From a checkpoint of a small mixture-of-experts model trained on Wikipedia.
Training: a variant of Muon for the experts, 545M tokens.
Below are experts of layer 6 (counted from 0) of a mixture-of-experts language model. Rows are named router (the router's row for the expert) and show model dimensions 0-223. Each number is 128 + 24 x the weight over its row's rms, rounded and kept within 0 to 255. Numbers have three digits each.
Before each expert's rows: a language model's description of what the expert responds to; "comes after" lists some tokens at least twice as common just before its tokens as in all text. This comes from a sample of Wikipedia text that the model never trained on. Tokens count by the router's weight.

# expert 23
Description: Table rows and infobox labels. Pipe characters opening table rows after a line break, heading markers like ===, list dashes, and infobox labels such as Born:, Country:.
comes after: "\n", " ", " 1", " Party", " votes", " 2"
router:110153093076134130148146172129115112162147150186119093125155137163121112167103121130101136156108160120114141120168097140124111142126139129121165146086116112131132125171139146106112125120122168133118146119175100168130171151126131095154161125157162139114122091119144140130135150093116166128143142155102159135152096130174125123121085133135138115151147169133114125074140151113104114150125132103117154127130109176123111104173185128134171151165142130162147131134138168103094158189091107113110098140124116135113100111142140158116174125165107136115125142135097092124122134128118122108100112119116152085176130116144132131098128131146153070110171166163133122114148070143107108121152

# expert 44
Description: Word-start punctuation and prefixes. Opening brackets, quotes, hyphens and prefixes that begin a word or name, such as (, ", un-, (C, -to-.
comes after: "\n", "\"", " '", " non", " \"", " Episode:"
router:092158132123185143143163165128063131094118165137093131116165132150106103107120102125070127146122183093127159113148101136111099118131157115170114134116121174121110140146131111106136151152133115096109128132145154111136126067127158113135144129156129131111138113147155137119144118103130145135114133141150125115088154161138125139168118138111149134100127139070083093085102119102132118161139131072114105084165129168140171132113180149122142177105143124096156134144117157136117169130121132130106097155119103099121097137164144154110183130134105164160184134132127111157146107139112122098124093082128135102139132096127139152119137111116102088131150127135133122163099105146110125095153

# expert 31
Description: Table row starts. Pipe or dash opening a new line in tables and credit lists, and year parentheses: | 2016 | ..., - Producer:, (196.
comes after: "\n", " Award", " received", " Win", " won", "\""
router:138149096111110177120148163166127139125129137139115141108153139145121135147138116140130129156121137165102152118155115185099101118103134116138147182123114118120131122132123150101119118099123162140103135152132114151176136145100163076140101111143149110115121131132134161119104135094105146151150145144126147101159105136205106113147105162146134118129155130112059095089093126127098056144155140125119117134111117146060148109150177132117175169139157100154139120110134162169117168153118107117075115146129125135084097140143121156097140149128132175086146143127150099108127132135092128148090126115154147111139131085114156132113133127130150079148162133140118122121096083127105146115159

# expert 21
Description: Narrative action verbs. Past or present action verbs and -ing forms after a subject or "to", often in plot summaries, such as won, took, breaks (up), ordered.
comes after: " to", " was", " and", " he", " also", " He"
router:090152091128146131087188095160097089156093144142150116155102179150111129148119090125098150120114157125122216119149158158084089131119129117148107163113102136145133127150125122108125096104140131140092159096098156136097097113139123123108128140122127098109118110130144145153167129091122133154124130143130152127124112113132115147078125171137140156133158152117121105112137120131128115154199138133109130116112070177135155100181156139094139143162132139104142122093103141144085139137087105130127100121157109137102087147119101144132116116130127125119178089089148119142140132131121131120130115117116145108143162099142127086142135121168099094146121133130172141127134049135138131122121

# expert 58
Description: Line breaks and headings. Line breaks, almost always, especially before section headings, infobox captions and new paragraphs, plus heading tokens like ==History== and ==Biography==.
comes after: "\n", " ==", "===", "==", " ===", " ="
router:097139121108153174076144125114123140160112140136180149168090174133090123127129144125110160105132127083073157100179136170112124120132149101099134151112121141126162108117136112090131174155146131147109134128151145126117163080112129087079131119119172126102115120133138131121124154147100093117116121075140159105143140101128103147150103139130141147097127123092135114057138121147071116146156142103142105109158122156158137113140138175121118154163147080146130171083131135121070134143127106106116102128100136125120132131125137129128113095122124115139158120122108093133145162090120093136093124113139172127136173108121146134112118137102129074165133179125104131147092103134097127116127

# expert 33
Description: Table and list separators. Pipe separators, dashes and colons in sports tables, score lines and bulleted lists, plus country codes and field labels like ENG, District:.
comes after: "\n", " ", " 3", " 4", " 2", " 5"
router:107172133120137128147152161117102113115125149150140126103113144160128099162118113110097206138109113106118139085142102147116111164129129115126145135099082139144131113129103115103136152150131162129116152093119128129114140115103134092158152158120132094098124098109098163117126175102120106131147134140133174142125140099144132134081042093164159124151148103117113160098122105130098100133156141137142125116140089155137171137184180163102166162171179111147146110111132145153091150139136142142131085156117103117116093141128144173115168101154122111142147109146095132139145151152121112157132111098100135091151170120127111134095166128118138125090131153133107141151110098148121097109147

# expert 13
Description: Word-initial consonant fragments. Opening fragment of a word split into pieces, usually a consonant cluster at word start: sp, sh, Sc, "Stri"p, "tra"jectory.
comes after: " the", " of", " a", " and", " The", " an"
router:106156141113114140139156164123093129131088152124153098114122157140096124117181079109148136182063122127115139115152085129103124131159156096167120156113095151151087128137111103127153140152144117130068146119158165141102118125121141107172148105159151115139122113139104134102148133104100112126114136146145128136105144142155096127148136122133154126116115141134132114088133115111111115115127147114130096114119129123126179116088163116103172151144158094108127120114168165145108171148115126153121099151147103115123110115166151124095147096119106164163156155081119088152130131100070105111093089093095160105158153131144150157102149110134134107176171152116139152142128093121106090133164

# expert 40
Description: Object pronouns, sentence ends. Object and subject pronouns such as him, it, them, you, me, plus phrase-final words like people, other, later.
comes after: " the", " his", " The", "'s", " her", " that"
router:116142118133129170107126155121133114122078117134150132125137089155124150131130130116118131143089149105119143125136118137118132085170124099138140149114121114117160068159106091098152122111124121151110153138120149161138127144117090081116119126154124102077142091099126137090119138123133111152115171136150127116120099100135130117131114115114109147066204147132165139118103140162123123091211116117121068119108117152142153131131152135109101102167142132107156112125090151147112154204113078113114100098151120112096115093127173163122142098142115146109140057123149126148128139167097086123085103104128112113162137107122116121111142106152123118136104165128142125131126093155133143139142

# expert 45
Description: Line breaks in lists. Newline tokens ending table rows or list items in discographies, timelines and infoboxes, plus === and ==== section heading markers.
comes after: " |", ".", ")", " =", "s.", "\""
router:072157112147131170152140145127128132140081119139156159142129163163121111133119125132105149105101131094135156110153147149100118069137134116123178184099154103150155129135117147057129133107151112157106151136137135157085143096130145079140155129105155103093133095162129104121106138091126137140127156112163147122119143128145127135138125117156133121108131143120081122078151144153098128160129179108156112097144121145125177141130163184077141145138160066151157124072131128119098144169122131117135074135103111128115121141119174120121156136127111124139154143079141113132145120096115131133112114118137161127134135099118142153151118132156169109136152145147101114122118103182080119141140

# expert 9
Description: Topic and domain nouns. Common nouns or noun modifiers naming a field or thing, mostly after a/the, such as music, football, water, fantasy, gender, television.
comes after: " a", " the", " and", " of", " American", " an"
router:104160125110126133127179165134113094139095138142130145156103144174116161149143109119096128123118131150095147133167150123095145122109131105159119114106140149151095084158111081111148136139133152154093143123132103122095176138128151094083101128144171092131139091135126120104079160144088129145157138098113154137144108121124136115130123139145129117091173104111115132121128121153139123138166092104132106120141073142122175099135157107074151158139173135096156125114172149134118144165137121142115100145122156110129141112160130132144144106142126107125127100112134108170098118091129128127110086111139156121168191105146160081104147101139102106170154172135148126150106106153071119115167

# expert 25
Description: Infobox field labels. Field labels, colons and dashes in infobox-style key–value lists: Country:, Born:, Coordinates:, Jurisdiction:, Department:.
comes after: "\n", "-", " •", " Time", " Directed", " Location"
router:126171109104140136144125155152110094135119124127163106095128116109109126136130128097086186187126141109118152077156127143131137116130146090148114140139137124123113137139108095073104107106161153164093135153127133170132168105091125119147130159145141111133144114113133137100123139097113094133158154115138163149118097138119096165124149125155158127106128128143141142090083128133130081169152134134124082085104085121096136097178156164103156138148129082150152132097155168143100128159105129118110121165136124120150132154151160168155112119157106114175158100165107115144116103134098136095115110112110184089133154102119123129079138106119139078135153149142172134148102107150128124112141

# expert 6
Description: Table headers, section titles. Pipes in wiki table header rows and section-heading tokens, such as | Pos | Team |, ==History==, ==Notes==, career==.
comes after: "\n", "|", "==", " ", " Votes", " %"
router:128181124082117163130155121179081114130106130128097115117135138173122127176164146119102120192143121134146148110133157131107101175135160116097115165090119115133125160171140116132141127102121150144109149114129130126115156120112117112126170147152131110095099111099138128114092113107143142114117169106142189187155117102126123112121124135123160155127149117095115097087140086170119099132150122101108099133128132192150114111134139120085158156129135123152132154138127124084099167172116116109082108135148123118116088116140110142124130106132108140100122150090113095141122095129099114118106086108129162104160125126123113149134158120178107121130183165153131099103126070165124118132124

# expert 41
Description: Personal first names. Given names of people, mostly common English ones like John, David, Matt, after by, and or list dashes in credits.
comes after: "-", " |", " by", " and", " by:", "|"
router:107146085131118158119160117153147119138084136112179104110145146183129108095156144099108147172112116128151150128107113137128090142162139113126126140067108126143134079120100098113148166124164142133075138131143132100153119067124154123121141142171157100113152126131161142080160108141112136158128126105134182149147092078125135143151110156133129104108146123097146124094113122072135116115168130109125117153154102121155142086132155169118115152154152110123119129113113165144106159138094073091139091108127138106097103100136100155141159100135118136106164109129115095139127110135092123117120105120110106080164160127127145131107177107167112101145134124118107126150135110134163123137170

# expert 29
Description: Sentence and section ends. Line breaks, sentence-final periods fused to words (ed., s., 2010.), and == opening section headings like Function or Champions.
comes after: "\n", ".", " =", "s.", " ==", " ==="
router:069131137131131117121158139135089119100129177141157157134154174135117112105135083124093136161104105148132139123129163121081105150147132094137119180084126138139118127146147109109147143123151142114066154166166110138146166125132116127127162118135146121101152108147123143144094124128094136128148118100116132120174145125127139140138119144146147110092147115089125148104140121128130117117134142126126131113136133155165164123165158187088158134119158125130108133121142148138099163139090120158095070106161155109094127132160128146136176135132122117156172124118149063144151138096121101128116107091109138099169150146142116133151113118149160090174151205153099164143114126154158104098154

# expert 8
Description: List item separators. Line breaks, semicolons and closing marks that end items in lists and tables, such as race results, goal minutes and discographies, plus some "as".
comes after: " |", " —;", " 0;", ")", ";", " 1;"
router:124168123098169149139140130118108071128121127157158137142174115182110116116128096116103136159103146093122160090111110117101103098144104030164161175109122116152162108127109107071133142131143128142128163120117108138102157085099137099120123129109135140095175140152157124105111119101138150159091127123135134104120113131145117168109069149164146133140153097128107108090138116136143105140152152110105107113122127134086145140155176172107171164130124093101136131097124133129080130141115145142123089128119117114125095118176146154105140123125157145145130128120129120182144123104109102105108120084114124106151122098120157121139152123177159151098149134126110103138126107102124117101134

# expert 1
Description: Nationality and country names. Nationality adjectives and country, state or place-name words, often completing multiword names: British, American, (New) York, (United) Kingdom, Pennsylvania.
comes after: " the", " of", " in", " New", " United", " South"
router:128171152104096139112193136161128067150099134130114139138127165147103161119160112118116176113092132102141156119126108146103108137158138102137139178103096124158148136140098135116163178161173175133094117122162119111126132139120121108145139144119148131119111126125120182128092121099111126167159135122119155138095075126137138127115140087143166085131127156092162112127134161133123099119163111135132093105115079144162157105111121151090148128156148076117125129137175178137112182154139095127130088152114156136132105142166145149142157133127122139106144133117106099117124135151099133108096080099124157112160139129114160139139111073131127108147149139116109136134112103117099099122166

# expert 56
Description: Articles before noun phrases. Articles "the", "a", "an" starting noun phrases, usually after a verb or preposition, such as established the, of the.
comes after: " of", " in", " to", " for", " with", " on"
router:106135102132113137105118126153106100147127153122122172135153161189121133150140114132094169169069147122086157108124093173110066131144162092145112148092092143165113107129130126077149132150128166150124128115167153147123153138123113114108117124173148100125124081144121125150151117121110133122124127136128130132130065137139132111116113128139153115139137129125129067144111124122100098159170159103120140093125093166128177103147163136110149178130153113158123087131119140163108184139101089133108119154145114109128133089154093141135122146144075161140144123162158103152118123125120130126130104123158166082121180103112135116074134121138123072145126123155120132143116105121116119135143

# expert 32
Description: Adverbs and articles after verbs. Adverbs, participles and articles right after verbs like was, is, has been, such as successfully, again, well, a, attributed.
comes after: " was", " is", " were", " be", " in", " are"
router:121123111151164131108159132129083131147084127142151123129146146165132146155176117120136158134084152085104200104111132152079097079116148061129139132153131111139113140129118135092128110115133175127129134160125095103115118125149128132111113118159146098109133070137112149089139153094157098150132146147143146137142120148132112122094116144096130116087171104148120125116121113151117121142157118113153125148163086161133128118165151132108135160157142141150148140136119164145089140141156105103118117113182111076115125101121136123111142101108114140116166144123113100142167113119078137137095087061138154110140133120071127124127110103120138123137128176118143150122086074129119094165141

# expert 16
Description: List and table starters. List-item dashes at line start, table cell bars, and label tokens like Genus:, Publisher:, Episode: in bibliographies, filmographies and results tables.
comes after: "\n", "\n ", " ", "\"", " Binomial", "\n   "
router:127161087124142125128148155126110110078094136104123151118138130148095137124115095112088141177129132081106164119147137124120099147154134105155123139105131151147085159161106081101134136137115133112090142136166151122134130133114110130167144146152126078077126082118125150096153152110119141124151135143127149113107118129142118118152096131153142093144139130117116127110083110106147082142174110114132120122139078151120148104131201162101165162123154115124164138123134146147084165160146126168136105158135105084122099135149129200120137146151130169141135102118097095128139141170125095110106087079107096094121119103135144136101152115125158096097127143149090146136138101153153116113158

# expert 4
Description: Determiners and possessives. Determiners and possessives before a noun, such as the, his, their, its, and the possessive 's in Frankie's or Pakistan's.
comes after: " of", " with", " on", " in", " to", " for"
router:130135099083119139102110126138072120178073111100137136082130154156117123155156112100110141122116141127094162092122139117111100074124116087107119173109132110150112132163118144105193137146162146169125185160165126120127135143121120100131105143133139117092103072131124140131120132107118150158106159130097139102177125087159125150134119143133178117110124133105095124138060095095123101163172158110094116093126116155145142116139160132085147139136140120127112144081127148094125136148085104124118102126165111103095118117143123135149156102161134125100123100128117118123134135147115154151104055108111142107140166107127178146111123112103152116141105144116111113135136117150120123118150

# expert 52
Description: Infobox coordinates and data. Dashes opening infobox fields, degree signs, coordinate digits, and decimal numbers in climate tables and geographic data, as in 33°42′ or Location:.
comes after: "\n", "°", "″N", " /", "78", " ft"
router:140156125126138130163133172108096115124111112120122092146127164157124106147100095112089161148094135116100145086135119136140095095111136155139134167124088140133127129136083129108156123123128135097084149135181145145121141108124152108097129131167140127107124114114120142109118109103146106143117138117141159137140141126158142154128089103119136127073160089153119082029088126175093130154186147119115125106119102129109148145175115154110140138129163117154130117101137119152124118110130111128149128138101089105144110182159150186143142150130097130139146108165102091130116128136122113109110113111101151095160144147188154135119159114148174128141179152137122174162123116124104119114131

# expert 48
Description: Non-Latin script bytes, blanks. Byte pieces of Thai, Japanese, Chinese, Korean, Arabic and Bengali script, empty table cells, and semicolon-separated numbers or coordinates.
comes after: " |", " 0;", " —;", "°"
router:128165108109151116059123132119130101116123141145148085116135109152127156142148079101117166135101109137121152076139102132088095110128101126104172155117112127149162103152081089086143135131133144137127143108103129118094090102114131078131132117169193123100171103154118117103077115102120152117108133111168162140133104108177147154116131106084155119095185114138142117068076140160125137117140168110129096127152118138122129131144152134086152151128140112131135173135128142169089155148122101142107104124166122110162117114114128151128122123147124136159148130134106136158159103127136138139084084115144146127145139119114133102158161102131143134082167153133128168138118110145117111117106

# expert 63
Description: Abstract and time nouns. Abstract, role and time-span nouns after the, a or his, usually followed by of, such as role, years, influence, President, contrast.
comes after: " the", " a", " his", "'s", " an", " their"
router:101134124076139159135173167138092105096139164172123157160112127154122152097145101112081120142089123154127151116143157153098121103095134077156141120103140127152118118158127088111120139128153146175095123123119130137098136153132134104093115110179142098083114118138106108100088160117130126139114138127174175113132126132144124137110130132114162152110135132102144122102083093151120114123132142131149151155116120165123166135146156127131145163142165144106131157121113155133090131169096116149145112143153153093108118116137149153126113130117105149123160117124154093153115129099132153133135097087142148125150137102142097095090155119151119085163133200150150114186121091167145125097185

# expert 35
Description: Table header and number cells. Cells in sports and election tables: column headers like Votes, %, Candidate, Pos., empty cells, and small numbers or dashes.
comes after: " |", "|", " Total", " 3:", " Set", " District"
router:122143136116094172127132116117092128112112130131136121120112111198079132155160129138113110153144091125116159127124152131126064134139142106132132183132089099139110135165095100107118132150129124114051163133126123154103129089120110133136105112152117096085125122123118148122102144149133128144123145114128168158134109085165121153120098125139128113116179093094130095068115094175097126122132160095095129125095120145169122125158157131125139159156119121125118146082093160085122139153095139133134111123161131115124119137131130168138151117169115105128156144103148112138182084135107099124115102071136137118150147095133127098154164135143130110154164154149126108140120094184090144116130

# expert 49
Description: Table cell separators. Pipe separators after numbers in data tables and markdown divider rows: 43 |, |---|---|---|, 2.46 |.
comes after: " ", " 0", " —", " 1", " 2", " 3"
router:123155162122140180123144145124101137153135146119113132142165133146136109147180119101110121159119130116127174127126153126076097162150148098135120158115118119139157125159121108117149118101136147148108087126116138154134104076082142085068131152119144066104159100092123136123102120110130159150102149149117174135142135116116133122125122127137172153153121133119116114080138090139101130162175157104140116121132134186108133078147140110128141131143146108143148120122159117127080140139147090144086099120128148129094104129136129141143129121128094122127150125084131106104151118124073089128138099072119183094170138109151149109140134115128155140125099177154115133146097063145134109088138

# expert 17
Description: Determiners and ordinals. Articles, one, ordinals and superlatives after was, is or as in biographies, such as a member, the first, one of.
comes after: " the", " as", " was", " is", " a", " became"
router:097157113121120165117178152117093094164098149117145122154176118172120134117152138120115159154099128096106145133154103123093110107128111083148103132120129127167096103127101083059117185117118153144096130142144147128130153158142145123145120150162123083087082116117122114103105153113161131178164124126097148147135122105160104116121113120173153123121130135107118114111133092099106116140128109145097138094108099194095134141137171131072103136127137105139144126123131132121105133140095080124111123162112110134094105098166109161141108111176101142141134126123169137171168116121089143123094104125118126111137136135108129131134132082113120114170143139113115130135124096108115116065123

# expert 30
Description: Reporting and passive verbs. Verbs and linkers after was, is or subject names in prose, such as announced, said, known, found, described, due, because, that.
comes after: " was", " is", " to", " been", " also", " be"
router:081142091113138129093146122099081086165123137151161120146128144156123114119104099111109129120105117135154206138135133097089102114147153104133125118071134119118141111152103122075124141115117156155107132126102145168103117094141123078120126135180136111076152070129160120170118128080140105149140111111105151143109127140129114155099123129117127088139164094142115120109134129144122138144179158115139134090118075148147147084148152165109122142105143137151128121092104129136068142139117096116130126159166127115130107139102124151146131106106109114128138124122170092132120143151130130126108097088123136106156177104135139123152141106145125133149114138125150137102161061128151125058116

# expert 2
Description: Digits in numbers. Single digits and short number pieces inside figures in tables, statistics and dates, such as 6, 18, 187, 25.
comes after: " |", "|", " on", " /", " 1,", ":"
router:144137130087110119134174161123106114121091139135157159139111155128116166164155117117114151160094133135136165077118110155096096115129133077134112162135084129134123099143103115096140136128132114128107146137152142131152157140149172121163119083141175129108129123150129110124125126118158106154111111116136162140144147139162143122149104120138133106120170099087133105075149141103071136178132149072100108118150128154120146129136160176090130145129126105163144133128160142151126184153113084129122130135128103101095061161151133165129155135126140146100115138140135091115112137149111149138080096094139125085121123099131133125120163108130166097124160181156140124117120107123093153144183

# expert 37
Description: Place and proper-name beginnings. First piece of place names and other proper names, often in sports or geography text: San, Los, Ar, Dar(lington), Lyon.
comes after: " |", "|", "-", " in", " at", " of"
router:137178150108126131147173118133131087115090102120126125135147141175098120148124106117114167144098149124146160143146117124137108122138126100130162171086063120173129128147125129078164147125178141140080143110151140137126116083145164118164145169111152109107112109155115142120141118129147086145103120126125168144131145084119118183091131121094169107113130113130131121086158125115127143107147139095138153121149120141147126069141126153106139147181163073118136110126129158118128144147108106111115116163127138138116107123139148156158161128129123127105157094140097115130136147153120087177116119058087149092148153153125122137080140124157098139137154166163118135133120099110114092147141

# expert 50
Description: Time and place prepositions. Prepositions starting time or place phrases, mostly "in", also during, after, into, and list dashes in sports and biography boxes.
comes after: "\n", " medal", " place", ".", " Date", " used"
router:141152156107111181129164137168085155123085134138113104101132103119139107127181143120095134132125174064117151096157136166141071132107168118131144136103102139129134146139095135113128133141172126125110141122157143166143138088124151114176107147113154103143111126139125159131109141130090109122154165088133148137119119113104113125133091167100133143116191151135106093098145102105092095146124141100115122105133128132122135149164120171114114157149164110151174086094119162108103138119100106129155101100144087107103114148116137132162161128165115135121167149137139118125145116143150091094114080085133155085151147155131127112122158138114092104160117130135172114121113096127099140114157